python train.py --num_hidden_layers=14 --hidden_size=160 --d_expert=240 --d_shared_expert=0 --vocab_size=12533 --optimizer="soap_variant" --batch_tokens=[65536, 131072] --max_steps=4906
Below are experts of layer 3 (counted from 0) of a mixture-of-experts language model. Rows are named router (the router's row for the expert), gate (a neuron's input weights, with its number), up (a neuron's input weights, with its number), down (a neuron's output weights, with its number) and show model dimensions 0-159. Each number is 500 + 40 x the weight over its row's rms, rounded and kept within 0 to 999. Numbers have three digits each.
After each expert's rows: a language model's description of what the expert responds to; "gets" lists some tokens that make up at least twice as much of what it gets as of all text. This comes from a sample of Wikipedia text that the model never trained on. Tokens count by the router's weight.

# expert 46
router:523552558518543506529447407498470477537514460463546442487467484553513438490465514496484511446530496501499550500488450526573551534491445505543563485458528558516493517520482526476532534448613443444490543485516517504456478504518522601522467505477494500533444549543552475485483515530518472473480539555534419489486501473529475491469433507433561475523497472558518504569488497519492571533520575536604522480505527511509522473426510403514493467459580500559541505491543437572563571496501548
gate0:479482477492399505500447522516499491523503470471492445488601549513448520553544493510464516503533490533493524544426547495495536577496462517528466484464464453549429588486515574436487508512597522506457466533459557517562470492469447502482459421409498493480532469479499566508455546458566486463504467530550489480514536470610484475512463498443556484509431502534439543568493490509454500448474526455473537531497480534597475487456463507466485535531542490499526545522524546563539488460480431
up0:509509460544521519577562470407476518518493490539519534467507499417537616514509426454520543517520474465478517411422486532560475555514464453531586583513499408490445570480479452519445497462466466534482553473533480504526488536534471496463477521477494492547529488528481547490476559519522473458485607499439502475478497536416531424495547531565528488469526437528495508515488482502434502458489463537488430496463511467587515532568500512510520503521559499424493517486515450479474489484521548
down0:434509447491529549509451483521507452459558451452555468470539496510477465474473495439545515483491464478539543471442546472469492449554471470546523485511530554517487444504587501460546534557526554578449427482546439473427462413510513467494541515476518517485526523502493522492504513507491456517472500446431491504511505500545468544527582558474526493466531471528483497589487549551483429471501591482478636562458504484497478459540457546504487429467454549588508548493486489531493551438523476
Spaces between a month or comma and a year, table pipes, and function words like that, an, and, including.
gets: " ", " |", " an", " that", " a", " and"

# expert 36
router:497504526472542519523474524527450460526491466529501455530487421465466513495520483458461466434543517517499509518511461495473592441497488494474474568400554507514514464490483432441568550428567436472494588527471522511513559440505525518566430508515515486476484527561513467428460479495475469508477501553597455499480506508504469476415463495454507430506530470551461498526496501499489433513516548496579536523503501488463491559455449416575523446496571588479467447543518481503525576493456538
gate1:481466473475533504539616519481486479521486453566519518485486492523480551476452567464513447412565500551450609565482522532529491498511439514480477483500478529523414471480587462492501542472437524491586557461499530474426540541402453524465477519452475461525473606489497489553520524524560536441475479490548508416460461553509503533535546480524512498518470446595521440496480423456531481527496483516503534512509488519539460479510541499525513454515537522468436499474415526490493484490506513
up1:498507500475565507573592513463454465542482491578521484482454506540534539527461527427497494450525492533420625541467557479519485498485440511498482481507438515533437466437603481472468537485442529488578567442491512462402523597451468498463504544498532467516497543455517481552504517509530515478472486520520520411468501560494506526522516414525518533535503479598533429457454457451525497455481492501509557530510482482548474506503485497536531508504547494450402498474443504507502504512512494
down1:481523497482443564486540591542491467557560472465545464468552495382476488507551510478504510492473502444513435451552536522527552506510513507500552542538549461510522501480435518465519529477495446463529555462457512479591537498505551493553548492479536504498460549511571521544534548468564505453402466579499501549496452517476422478548484538495437462471513448450464520486472454446469485434521527506547427473501517494450538513505438455563460511471535486535539501518462477442573489413525541
Newline tokens ending list items, sentences and headings, such as period plus blank line, title closing =, table row ends, opening quotes.
gets: "\n", ".\n\n", " \"", "\n\n", ")\n", " |\n"

# expert 8
router:491508542477522497533481500505500486604484476528520448479513462561510469593517525439504513475548481552571622470492419533597504478454485540456546511430524487447502476531466527504520583443539435486494527473501522476511486497491519521539526541425498540453491538541524510529491487408553544416525476495520479433501519521501451483494496522520512480464435505518517471477475463467472496615488493475480533470543514542546544488428515495554515414533548499522452491470529425515519517443441412
gate1:503504500526516507512477510553552451554473484542500495560500503527468505482515411513419470507547390548527558599511445489543529506509563511498468482493490477548466394517546588473450526483499476484472469496385481442538483459576474478505534484487465482519486458523413501483507469443467487545521479479579482457514526513530477412510561511523468482528483538470522515502507503544550522499470440523493542469492575500478531489496447443437522520564428475504512520492496520527519562636476517
up1:527485469490476532542519418508502570532528535512542486526472480526482427406492474552512465465533453448557561503500509500521456486490520474379459530537499625497518426519460513561515508428547509473506504527484537416474503473530544467542520486444465460488514467514503512447533535462489508578420555444567449518524477418514509529542498523467521490475518527487433493484546491516578494476452485540517453501474507433524507514570457449490480514487475580439508496489483584554501529539515577
down1:529500528484489544537490535460482595532553483502493449565391473485448515501519467458517463459496591553527493544434486498480521432492478504468595554481534476492551526539488473516451502534475538495520517428535430539501485431436506451498460588521498431430468488462443537543487484447566526439588453526539503500477581514531428481486465533536524491537524504502572523498491484474504530514505528495522479403513473516506416477479548493512558547516491468573499503507511448454446454536533530
Symbols inside numbers, coordinates and tables, such as degree and minute marks, colons after Density, pipes, plus/minus signs, UTC.
gets: ":", " +", " |", "′", ",", " −"

# expert 34
router:440484515539489548492493486475526561465581498484534457527525458482559489536493471438442495456524528503549483466481459498456493565465404477462518500488456495549548503462466472417513501455546483477475556498523504550542541469450552524485463536479504556517449544498543522541480552543561607519477513480502492468426558544527507529443422517439529510526500472489510506487444490495491466515489572483559446533535519514450523524347492502561499465444586537540554469568457484510505538501448467
gate1:466539552510419542462468509545495488428530426526511490423501437562501533455484550481546506496520538466486484576459480470546534454509424488489490548429499525575494443519489531427544479424476528462503513491493519501531577487469515576491454547483490475501507517503478495478483493580510502539491500450445519450438467492438514570492523476472492532584552501525531560454605432520447466480501511513522494416590491474545539486548539447473497476517493546494532496516418478470494568492559559
up1:500567486509500486534531480500527553586533490493471462559552519471496494456528534461525454447527443517574497493509548423448461557507566514526471416572512512514433538530529452558458478565501474550483508499488469497474466539500477483525469482532530546632462463480519517451490540478514480529506501515518485459520536483579535420511550463491585509418385487458451415496486562508459435549520491549509516478421520541494494452521470469536513509458509466485485516488551472509479440434490542
down1:548512533522566494490574465466458520562524508467526524527514525481524472536504507524505471465465575502543489444523484510521486454468431477467492536564487478444524500501551584505547538552509469507535557464516528501382479462507529502489534474485437487531450489543499526491489504457524488452448547551480439564550512520511502468406508504459533484520492488503505471530525515530618511520478454525440418480481491536391500539458513531530528484479522505480581370455497416561487424476548455
Pieces right after an opening parenthesis or quote mark, or word starts like un-: (usually, "is, (tracks, (former.
gets: " (", " un", "c", "d", "b", "n"

# expert 47
router:609538484489554451545462522503476486513501479507502501513570536464531461468556531515494507534529410510497528482496438517522551536448443494448490547458498479482469562474507517467522486448475453483435567472411490540508502499533471498579415508424532545541451562517480552544484464530507539438545490526553495472469549474482493539441464535481509503513527387511513470537460444478464537542536496499568552522487518538468482462420535418525534470443594521481445468526545458518509551483452539
gate1:499473512517468555471463495534456496461502460584577488519459484536530498556460467533514523455543570557534443530444521514471428575535507511497531453509541599473488530395492521580440457511513482585549490495553532491475576487483551483509510489533555507389505498486514506471511430480448481504485483505521448590512493503525501536475515469480528551489489553513481452473438420468528486452453493534567559433440517513454483511480452499514434529507520536530443562470497467507413521500519466
up1:509455549462492490491500476521497508583513463565525530484455454495434554488494424570465511428543513554565418520481504477444449538535508477543547450525518605487461541422516553514477493500555492542507524545533519513512601498479486496532479436517520473419505501524426524514469475467531461476466507502522461518567480525527460597498529489508523526491543518493458493492449496466561449392497460543601509506489510540471477494476456489521432489442490500565436558495451455540437484514548505
down1:472539556533462525581516480512413512448518470497509542419540503492460451466433586487554534552448511403512447471477549587488474441510453477473444546597568464525554503504471493501475452440517472512466496555487468476463490522466500519470446603570512438435449453450518510602525550527497518525490438448493502517536526528540509448464522498479522503489481494539511518466471507532507468553511511440523487491497510511589556479531498507463526507454440557491493484591480529465495521509502528
The century piece of a four-digit year, such as 19 in 1960, 20 in 2014, 18 in 1876, often after in or an open parenthesis.
gets: "19", "20", "18", "–", "17", "16"

# expert 42
router:498476478427527469521487528494499538501435479483489402498543463517446462510534521430525451457570514458510496498511405464531561474492501494506493515493431457524501523425503476406528535490560508498524516551432468571563514491423432546624490504546484536531456562527514499501524500526567501491559584528518485541453504510535507522482438463484494517515487477512522566499523432494519547544562509554548468488571554489469466535485460509579456453505520542480523482539469412502497539516468575
gate6:392512514539558476498417579471438536502446553446477469473503495503445530488627498539520414597485507471544465484503485538505558429539517494471437513421538462521500469509477507498473448480514446514450488574535568451516519532457516538474443585492498492475467478536491504500580529445519570522512544464537493541525558521507481562603512489496510571484520442512464516481494515523510424495542543509550499527513499504509454482438511522474483467482493503438510492517426438510453515470505495
up6:518460520501421541540504446521534527571516453563456531472495470532542499549422446523520563491527503501497528506473553459561510555420509533531547494533495540515537498511559514460536506502463517462431507449460475572446467500469531471470477434436486477447528464425535527524503452561569466459502421478481549495456422484474550478411476543541548472484447458392575528528524506503478511504469446567545508507475525465517538495547493455505526562475533479500446541473578562494533460495530520
down6:512479433479577507519468534495591535506475447597441488421502552583482519525550494508479486560551455520591485538468468412485458534483483487459520505461541520471454504538497484486486516527496465483463477529505511533502438471539479512515546454436517518447506516467460491487556529485466448545481535506489521469479522491471450540498468539435501562579481544507504553475541488467359441512475536457545563483468545500461473463524493539566513474539570441516496479460605522531543444509473460
Apostrophes, accented letters and particles in French, Spanish and Romanian names: d'Ivoire, Musée d’Art, de, la, è.
gets: "'", "/", " de", "é", "–", "ne"

# expert 35
router:538581563440496499498449449516431473502493493446509456494558474510513473560491533474438520433512490541555513455498521541566563519540499515467517572429552571482499494531523448459604596441544451489501486550518489527504541502485480476561444511466487481408507513484477538506535514551498481488488604464592435470495536465493486456497435481528521519545527469562489481577544456476484443602543495434477557522480477507484482452502489486472528474452496474479559491537434483506505518466484480
gate1:492501493518486478479500512450547478490507433521479488568560516586518512589510478534541438519450505417484412504522565456518541566510520529485513498487471509510521427486495513556507463501467435475471472495490526548489434479495482524451475557550573570437563499510489540545516545473523507497491430470509471499475551467554457547428506507419539503453528501528438477535506557542527483486455526457453466433442453535552540494544545463497566516508530523458406514600500472547432486491516430
up1:462578489483538531550494550528426484502536554499523438504446506551543544436436540490484542522470523497530566487436529535470472516458506545464478499526487518527467476433420548518475524541512577505485487479516476486536508514498527505457512488528499417555482474426524487466535482469466534485498566519608542481523504587487511466531527499512531502479472414490473560462525488395439516405500474515493512415441475499458491546439496486529505439489528493607530494432490524514541482546588472
down1:463480546522564444483465507488504517546555490510487519460429445515475528507492489505482464411490493542550627541435538518525540468463476498449582505488453494424550495486506442490554528506480438535462559466515405509483511510460456523446515486524517488549557428503457518536535466560503484525531490566527553539496513523480502469494532540524468545516476467551495512554479453473479514454562558490548472528525459430470443522511488529493495597500476500386431493420486493495578517548449531
Capital-letter pieces inside acronyms and country or position codes, such as EBRD, ASCII, USA, ITA, MF, FW.
gets: "T", "R", "L", "S", "N", "M"

# expert 11
router:554489540549527484581491487498498519604503489504530496464530397467507518451500458504506525461436494484546524487440469562518536480604460451508525535442515492560523481514518497473512497558491488470491534536433456556512513513538453475560489504524514542432429574544491481540438498449542538468545512489573485499520516524508500401445471470430471489529492390525527488477489470485525477526507533415525596499532497515499408497492487483549549463581526544501474549496521479542540571496487555
gate1:430443522578487476529434448485509458497503469521464629477536530517413541457507500464456501532523464458499490459435484534427475568507519572522468429476503480501557521488525551508487462532519502437402500517520447493427487538502497536545492564503536477524504422534520473548467526527507472522534502491512530490566443523528462465536515492486485496481555501485542523499540528449523545545470531436447538499580498562448454494448532432524486468532454579503488501499418504555566567444526517
up1:516546502525417555444541539474506496499491558496542475572502455503513471550481574488547495463470473494527609514498526456571545441534510477415520534481470473479484450527526530499502502560469524549535442490484474462553527515484454472513495475550382511484508590479446530467520463464503475496436452517415570450386479404449532452491452514548559482544517483521506503553570487504498502515526453521473508498529449486560515485542483537500493489463547514540470484476565455501502484568444534
down1:454506521439503479525454536522461471499539455517591468427507498566496491529552483516503554508563506531573469492534458444516480553570524554499530457531476527517499520500484490481441534556588488539533590502524470418499467488487440478488473520518415532475453474495431507506525445547453439507506507526401568500472488504452517477533474478494452509559466444440556491490477484486477442537508542467442469522421472446559506533511464462559490539470547539459519562526533487480598572529519447
First word pieces of longer Latinate words after an article, such as ins(urgent), res, pre, pro, dis, sp(ective).
gets: " s", " sp", " res", " Sp", " ins", " pro"

# expert 7
router:521555550519538495521431429497483477552527457460539436476467478549516418476460506486484492462529492499491541495490461547572564512508452495518558478471519551505528509516497511451527536425603449444469549468508525485464472503496547612497456502471501498529455526545544474476466513527501483473467522546542405501499505463503458476472439525441550475512502451537541520542507495507504551533534576555595529501501529511498532476406487402510492476479572495583518501490553427565553549465508563
gate1:518514577503536514485472485490474469520426487480479571503475429546466481520459466486552504513458448561523554485488461525466453531524503499506594483453511564517576488551508439509523497505453457563497511442600469469501503535460507503482487459569543562489643462448514448430537485456544439465524497548515471438549537498435553527556519538502527481524477432465473508458436489539467517504505487494530459493521521535515509470484492471495539427488416520458449536516479491528437571571543509
up1:494432516441526522457528486593481528512563456525566484510507480472505482519467486494420471469496469466461450527444492480419409556499524468562409547579525550496555613437574521530477462463450533431511526505502536551498505479470551495471545516559498474486515496530503487460482499567508499537435522480481488596470534501524476445514519548516441467389475459507534516452527534433537497540524518518449511483484450536538493482524501563479510472552495498540461494487516556453550533491429522
down1:482554512501483430546497492434453575454567499536535472553528536470465565483504471556469442414510485473474426492510580521521516522516453518539506462469504468469549519539466523468500545509450482584575587488482457420517476531463413515566534416527555552418477532504522470530524539427546524541506464474486537437461476468498457519495520559496523517600502469460497489443526515478524428511557467531462517445518517466468490462505505528543540431506532485509456476482489519469474539572525504
Row-ending pipes and line breaks in wiki tables, plus family nouns like son, daughter, brother, and linking words such as and, after.
gets: " |\n", " and", "1", " after", " an", " other"

# expert 18
router:543498449519485487529416494528471493527455431481539463512536469564502442468543447487454419503494527496512503468413487496506534563468445497488442557466467478482500551527474510467519553465507439553505518510412546483441528515552502540575441453462523580480507498519516489492462489488535465457505507530595475505431573556492488486480451473436552431489484434516474498502496463468535496537521528480550515477508595553462515401512452445484517501478554452524515498510526480589511602470541540
gate1:557471457449505591468408565518437535513524431416509473502433554501577452556476433486460470453439534426497543504485513497485520501510560532541541498509404554465571474567514526521527563561477517461464478490525517472504538531529494515535508493457506519513548570487501482511536444550451554483486478492530439578545482474464461466476443488571546545467498538531569489506566501497541500510518493417457495489444473444537510511467422502516527512522492495470534480519508494503478462393525491
up1:486502574475468383457542542433517483450547557563468460566495502574525563498485520550522510477527536458526450508533528423483520480525406518483506446592481439496376470463527488519554522489530533510517424537509518491471483473520540459542515508542466457455497519499475439399514555491539499561465492499470456433567447531467506427534457467520561513504575451491486530502525486504428449497514478560558526517498471503459503551499525568485448494507510523540486461515526538523510493506482524
down1:492451468500536573555489517486468541544487470454549529523472448457483495496505462550588503447560500542418560483503482535466459510493534522449502496559491505516525544519526377542511427583579481528542476471545504526557570542447526487486417532459500542477531516527523470458507488497418542394564553472497433474504482548461466482478499510512468494523439439495511519496496486482509474445495549455461499464496589465492477507537460519467506489519533524456522521465575393538526536547508459
Last two digits of years after 19 or 20, especially in dates: 1964, 2017, 1998; also century, ago.
gets: "09", "08", "22", "06", "15", "13"

# expert 26
router:483549478561548419517490499490430486537504527518494465501519473537572506468495485529439524466533454477540550485513461434510505521527468456436467512367488473511487527515454531479515540494570474465499547515484479523516437440499459497482448456479497512500437546606511502445564583500545471513485546496523451488429507460496527454511412578480558478522491423544491450506488506477497524627495520471525495442517524458420511533438493499527512413543511512539495500524541430538565501531512492
gate0:532449500517513606571436524486513460484507500515455551496454419508498453485564514510534549488552525521484479497449528485494539504480414507563484500528526507477505482472439526478460520544502473497509488520479521430514464506529434434417469494488446466538525448468470483490516445570439484473507548463491554493458530475507549578466598546483429470554541481542498502561472493484520501505509502534486468406508520450527474550539457577564525586537489482550420511487538456428508492488547598
up0:482473533555464513496493559564498492497510481469496507492512452508403446471466492578490495476452512449450554484544539514539477548568483461470496467465477499552461492534460517461530485507450490462464490509535517481449475497507446508464525479512483539515495512540418385470576486537504537526614496514508490508428440508479529539431458453480547556576546505437558547440493468568475561489446560537515463470439495476500522540495509497485537515489561598468478546578455504443562542467523548
down0:501529464535464496548604489476416500457461512481488533482504509460476515487458568517530507450541439494519514493583515452525508484564495450522544472509512520490498515503483509537442490409514532485482445485475529486546504490512537388525507500511507458489508524502491512548485504507550494476467495444561463560501511519565606511520439461508609513444423565539493531425461557460488520440442538514474434508428539516418503429546493470471516433492499511559579596503501514538531480500489477
Column-separating pipes in wiki tables of sports results, elections and catalogs, mostly mid-row after a cell value.
gets: " |", ";", " –;", ".;"

# expert 9
router:506522422492471460469485420477501533517470463459511456519507457558566542502430514478440496486512475517485554573444434460475451440491496473504586550475423511564498529501491517497494483497536505545491533541499503583500513462493554550512439523375539476470471493518528430505506529490495494489521542443474433489486511545519436451468494550446502480520433489494466535545535463468521552502612524476518570465498528555489458407444509491517503455514521549518487541493519450567515535387486511
gate6:558457478531545481478485511490513562466475535549474518540477512546560490596488431462443486587560470535549525517534516481580500485529513484505486534494428549495447473495455516422539464509500490535531576480500559557507501495523520492482464490528523447482480484461567514446515482514422484358511493488428544504526466486442528500468544514556541524471521498506532530452481443521518494547555467466512521473482587545480494399557513405527446515505534491473494525496413490482496528434466432
up6:479498458509476549454556548518504549470476569536491536533426542529590529530498506529510508512513517542509473508528571515538469495469457419548542471378551492513514505455427526446513480471413468448477520442484478494490499462484515469493483456484536494571474514508527449477513491536443525530480563548464490509460464461483468525475471441544517453525531453529499524500541517628414463428516490491494621461468485562527451526536492513460536552496530485524591505552472487478494518436445519
down6:506467507429500482540479492492466520474464527464530545533491422479497548548535486462508558506543502551501494516538558510503459501519520491496428536407468553532477489484494512519519567531531513580484523532455482455496544519479523536429506508489486567548531354428513507521413567497548555463409506568465561608525473464500478478475474475521548459474487460497541521593535467454539436504536445546506511461510447462538531512464450495516512463516463529501436508421550509510476498488439498
St, Saint, San, Los, Port and word-piece st/est in place and proper names, as in St Mary's, Los Angeles, Portstewart.
gets: " St", "est", "st", " st", "St", " San"

# expert 21
router:571527418546519523568439465540521465471483477446520520556486524479579474520430504479490504472582498545491554497466456540489554511475486435469548499464592564455553509498451480473580545511538450549428539451517568460476507460557449470468469543480452522512524493556457451479514500451450523511468471557555460446475600461523538495472473491485483519494448480455542514455458502497512538557500571492520507507538564558453469444495496476516490503517508516541531489573481471580582532522456495
gate0:537410431529481525526447518487428541552476464423519481470475448553537512518536541480506573450531519538477526448551536515498544417511473485556505509435497548525492519515559519503495481575440491518526514569564468532412489502503485470474489473562550476539510548436442555512496530553432435463443493480585467479477481509558505543464503405530499551453473510491467536445433508444592506508514489535503470483507503546551463487521504495481473522523497537441530509569493467453507539514402497
up0:504423455561436520480495516465422506511499496454510508454509512501579562541585526536533482512512567543475524437558512493489523406499459460562533527423495530491542559522541469517545518531403509562511522513530527486438511536419485448504452537495540546542552522507445480485461447491447418449404478495484495485485527525505464503468544441541540528475459494501474555471466454403571484566496509477501490526512534506517441484524501509503464504543507533455465500493487478499445607533527565
down0:512440548400444465489521512433481518530427473542544456522548489478525546477494462454493519526483520554524439474511502492471416524531473523487472556468477488498518556530493513450454406498434522556513535531565536512475558508495534499544454409393550454458491539416512491531484541524442484475457515602445472530521433481572540556481477564536547485588513499461567536488462532519465495531492496457521450554492507511517549495522459550494530507543520512488469490500513498531494476561487415
Word pieces inside Indian and other South Asian names and places, such as Raj, Singh, Kumar, -pur, Malayalam, Karachi, Bhagwan.
gets: "ar", "ak", "an", "am", "al", "a"

# expert 19
router:477504490493509495593397488544496482538503522511538493457487434483494404485496474488396517468563478448548532448444492517489528513531524534476508527462487486447507535471494486453544484517485463561459508525522492508411430473487510508471464508495515523461447524527538502508483505514512537450496508491491373457466499523537438543451494524454526488564463444548525526535494431487543463539547511431539495485555509546513503503450528519511501518531650571485507478514459406566519606493499497
gate1:511457519558471532493567503506477444513499526495467505528560468488493517508468541465496495498517517490458491498557511536462501560544509573426529504448456599534573431487441526516430488571466508544584472463490500461498511505523498468583504504525536480506453507559562497539445471550471500483464549436502510436458520532520481524541563520511440528485479537531492420494531600478436552518524513530423513509523498491462500422509491415487495481485411455546528477510511558419395455457495506
up1:458467493518474512513439520480490455505482465473452572484467565470482452566578533467486549531446467528482488498539481503526491493462510556502490542475521417514488538472499526467546475511459588494454551454593505521486528510482519459532505487418528472466552541549526503427483468464511473465527505479536482508467520537421490446335546514463551516541531517512549488581444438519456496488491507524551538498560490535474447486500565504471487576516597554458537470517506441485505546449456531
down1:516504506449492561591529457464512504474485552440441496460497510499531544472503524488527496505495555571471448519551510483451500500526468544501488435482489512546478489551441459505459498511492521494584503487526431453494499422495457523449552576571496515489501508567524536442466551487418544480519551510432532586501544441402482571522506516471485493426546467538439511515512510512589478508500450465504487431554518461522521526536493521468584428469481531560464486478515567533489404496476446
Number tokens and spelled-out numerals for counts, scores and stats, such as 4.3 rebounds, 6–4, 243 rooms, five, seven.
gets: "0", "1", "2", "3", "4", "5"

# expert 27
router:512565541511547515527454450513484470554510470476582436510471487545499420503453505484489540456503486494519564481486414541544549511495467499529552501462516579517516502530499511462544528470609457431488537494528510486424463490501518579514454505506474483541444564547547478466471561533486471480473535544516429498483503461510488487464445507445555456541510472548542500548513490530542562532548564534585529491512556507524542467430500431509500479461579507563552487492560437558558563483498573
gate1:494486555546582479516465554547494395503493519494470419532514500511453493542503522498434448553526495498531520533531495417486519536583508457513494503466488532408517524492450517507447466510452469452424593558525567474463438498471505487537478465487470470532493495509499531561498531419521534454509525514482469518470457482599429510460510478559535492459514546491553536541477578446475486508488495446503583462529457507559514531491468467477432449523542509454452539548602454528481524551494492
up1:524441444447452490518477477454499474507486486481460513548511467481477432429441491518521520378530476504521535582507500526493451417443543534422577496526441481501517538524574426455516516464493589503529479430444488518501533558553477461467520516519502528511487524565518494416473437498525452495514480521552535430554489526545538457483436541542499481535479444581484573488528440513524508486592496453514465495565544529486493491536514540517517532475560504554479544490460509445524537549519481
down1:476496463570466492482490544530555475487457533530524522439531506491532535513521523475502503529441561537495406514488547475563530435582478461432485506553412486451523537466434490530537454535500499585498464454496484512497570497516506466530480568563539473488486466489457397494496538538446501432493480397591554452464487477530500514468582559477484514458506455474498489535458470531561554517536478471480484510480510512510476460563534549466431496495549501397517489502497533457559559468497548
Connectives and punctuation that link clauses or list items, such as and, as, but, both, semicolons and parentheses, sometimes a following the.
gets: " and", " (", " as", ")", ";", " but"

# expert 39
router:474524470506524496560456390539463509555496496489535441557532489481484458456506486412456504437510504479446508531540537474496491558501447464481481591471376514490493543500430486484503509481544518576418473437498547536493461487468493488512497453459520536472477508573583490475498490513540519456557501492475412514512472522458526487455433560512491459496501537557445562555499457578474519511574556453520472466529494541458471528476497487493504391519500498525473542603519483496546493537479476
gate1:506483471518528547496456472428533473422501538508522468524586454616582521468493505516480513463478523575510434470612487490487509424510425470420495561514495471487486563493504505503538554462484440486529539480430471494550509428520468530489468475531548499526570483493515529470555489496464542499499488547508542531469487491513448522515524506532492554515466501542529485467450452447535516494478504513486551485452477459456517579465484518501513519527425465503372462561499496538498491636476482
up1:521434510466426505483545511454464582528516471495511516467557480496545516473522530442574456439479540499537521497537511439521491468453466557421507460455564485456466514461500454479530538452502509493583506506554557490539495493477534447558513502554537443533526547504510464578565507392479503541502535544526531440466493451489489483526517546496496528504488471472483434543497548514506497456414485471448499464425554507547531531507469444511501481483479429443475492634491537596483501569486512
down1:515552517465384483572516428554477492522473516505469466475472518455501494542552414566505500525456409471473510529485498544524482556408532397440580506508494471514520539506526537518512583511571524461497474497517510504444456456502500534572483493450568529470479482438496465504478482528509447488443483535501535529483436543552411497443542440534456481477521532497504580469536451519521527491507554518461520455528469553492534484479494523546499486445419581468591499513516504535501514541522499
Word-initial pieces starting with Ch, C, Sh, Ph or similar consonants, such as Choreography, choir, Chiba, cave, Ph.D.
gets: " Ch", " C", "ch", " T", " c", " Sh"

# expert 24
router:479507550494581481491408496581498555502527423468518501524536460472500496530443494506472500485536448547534475519544423496513526523517458486501475532466526495452494513505485539459515582532535444460544487524458460562491488395469501526498484443453451517519443535499544491433424479392456504447467484554527496453523545509508439487467438471453476496526434520517418482505436477536522505575521581504524481467553512576523550474497489505545460486479537547543471439499470466598555483493521561
gate0:486436483555479505509491428493488531512512484526506524554528536514513473503479506608511477468554558422535502539488548472445541513476490540513519484493511487499429458535501577443534511522463479449486497478491464418462465501562511517482427503480477432619531505527510586609403520522491529505488508457472490494451514476412512543457483493408501504467565549513548474478478501470461547550501497498511427509450576495490496495516474481538576508533482451462523553509527507516407453496549572
up0:513475459553545484501494463460503489459481477517490525510541510498560541476511537572587512479492524438521480592520501455495524486526479516555517476560516521477460473544478574415516516545489433466510528427492424449542470488489557561444409510489442436577484520527517523546431511507462547485446483480477520492493499469426522473471510535449517513479527563475540487471535436471575514564523513496479421530488541504536511526508428533566550407530531497474561534556504459461423426481465518
down0:520453468494504528573492458542544513470487472500527536492498426464508553472568444506509538498460503557501520471473540500494499480502521505526484495546454487511490530551478495602463436472506573493504493521489589512491509494467492534577473517507510538484474523504441449432525415549443545439455561511439520532507502559461577473503447486516476536533487556440493538521487530552450495480505447576477498525465590457492475552526459517520549521486474428478487378595467449392468524506518460
Latin suffix pieces of genus, species and family names in taxoboxes, such as -idae, -us, -um, -ia, plus words like species, genus.
gets: "us", "ia", "a", " species", "idae", "is"

# expert 15
router:460519481432534528496461507495508465581402453477516413523592464481481418525507516433453470523491500509495543485459508475513494519522485510506526503420484479463538557517544593469565598470509395474442502495530508461505518435523472482531512499409496555462458527491445494511453457467526509454535498522515484504512512481499487537395474467496574479516457530506535492546509548546470500593580494551542508507539573540515554511471509489474508453531552501543512489494535489537516522414557547
gate1:478529513419455562514502507456487469532436572599494530577484482473494460434494512501454482564516551533458468516473509460466510475532455456495560527447433509474548520501466507548532488605451486469465532509506497490455468526535463516486485514560478519459546483390510469530468538485546526489486609519435470536494412558461485512431502541530576490552510519540486482526476470545516430527459455535490471435510471537507504449472565533461557490533485540417461492567511524526474534561493506
up1:511485482529555440457452573467412435496586530459475513521518486538499527552492480496506518498421513457441516513517556533557448488499480508528481490553473522512496486502535452442449501446535473496533462488513545499564480470493443460551485428499464537589426511601535518494538467551500494487474446378574506485524526543456511493576489474482449456526449466468510538482522508494479509461579472573523525528517546437532537539464472447511465547483525466515540466526497493498602558431500498
down1:565446547540440503450558457525497531494476485490487414512500559500499484489481451441438498505522511498571490507518495532551509510512506484455552486436491479516438496478469471473456589496418500528543526457529511492490410535503467429463608479535517499520521601514449407526475525505507499505513481500454498533504550584489492526542576446531478514477502521493490478522430490489466453502571540417476588568524498576483455452478583493476496459491490510453484539514572520517417541497541497
Digits after a decimal point and percent signs, mostly in coordinates, vote shares and statistics tables, such as 50.18, 2.07, 3.24%.
gets: "%", "0", "9", "8", "7", "3"

# expert 31
router:568498490511520528511492500506417475486490509487584487529509425482540455505451484458498416505537535572555517421492464467492537533452488503552575509458511525539542519494502539426518509445586459493497540498540529558482552500495501583560451424475523535511508559530464468512486547564533514484510487556455408445444502537491528488451473522433533527524535444533503564544497493513500480500472590505597556483557513571537478547458491482554491472486519562545515540496510473542519529403482511
gate1:511495491432518481546454453473519613496528525518501553489485617527486549417384477541470455564499507467484453462530515493504482437543414514448493483494480510532519467484534517461529465494472486521552530499539502524474527484465508463452492532528486558415540462537521485569493489497560486559465519486505495427473467471515526581534502497523449554479526509442560482471507504575510510425520447388513578491466504513437495548537484486487576485563484482483458588492485491482479524476527557
up1:435383564527500511505501495544522483478468453509490471495502481487484453560614471450518497432471509483487523583530513482455559542453588491505545530594485524431425461508493476560501484507451460448497441504454508438498449446574522526543529497512472463549471525467515516481518518489413439451541563485537506566559536531520487475496506488571497468564482544519432494444504530470479514508532497526506460472546498503525528486499519520499458621447462507519530471431470547520516508551504442
down1:514494455495469455508484512570504527482511469521535465521490412454513460478454537495541452480544500527547522535515526451560442491463487468475604514544497445440493503467534501519438537491378513535523531527524561481572442460452523536511516442516508488463501512516553499485572469433498498516439541569543485596523559488440481447536590523499485441559478472468474528512467510506434539481501499563523450472492578455448516521451520510566529477432568514476555515505465471523529412487468511
Hyphen bullets, pipes and == heading marks at the start of a line in lists, infoboxes and section headings, such as - Release, ===Singapore.
gets: "-", "|", " -", "–", "==", "==="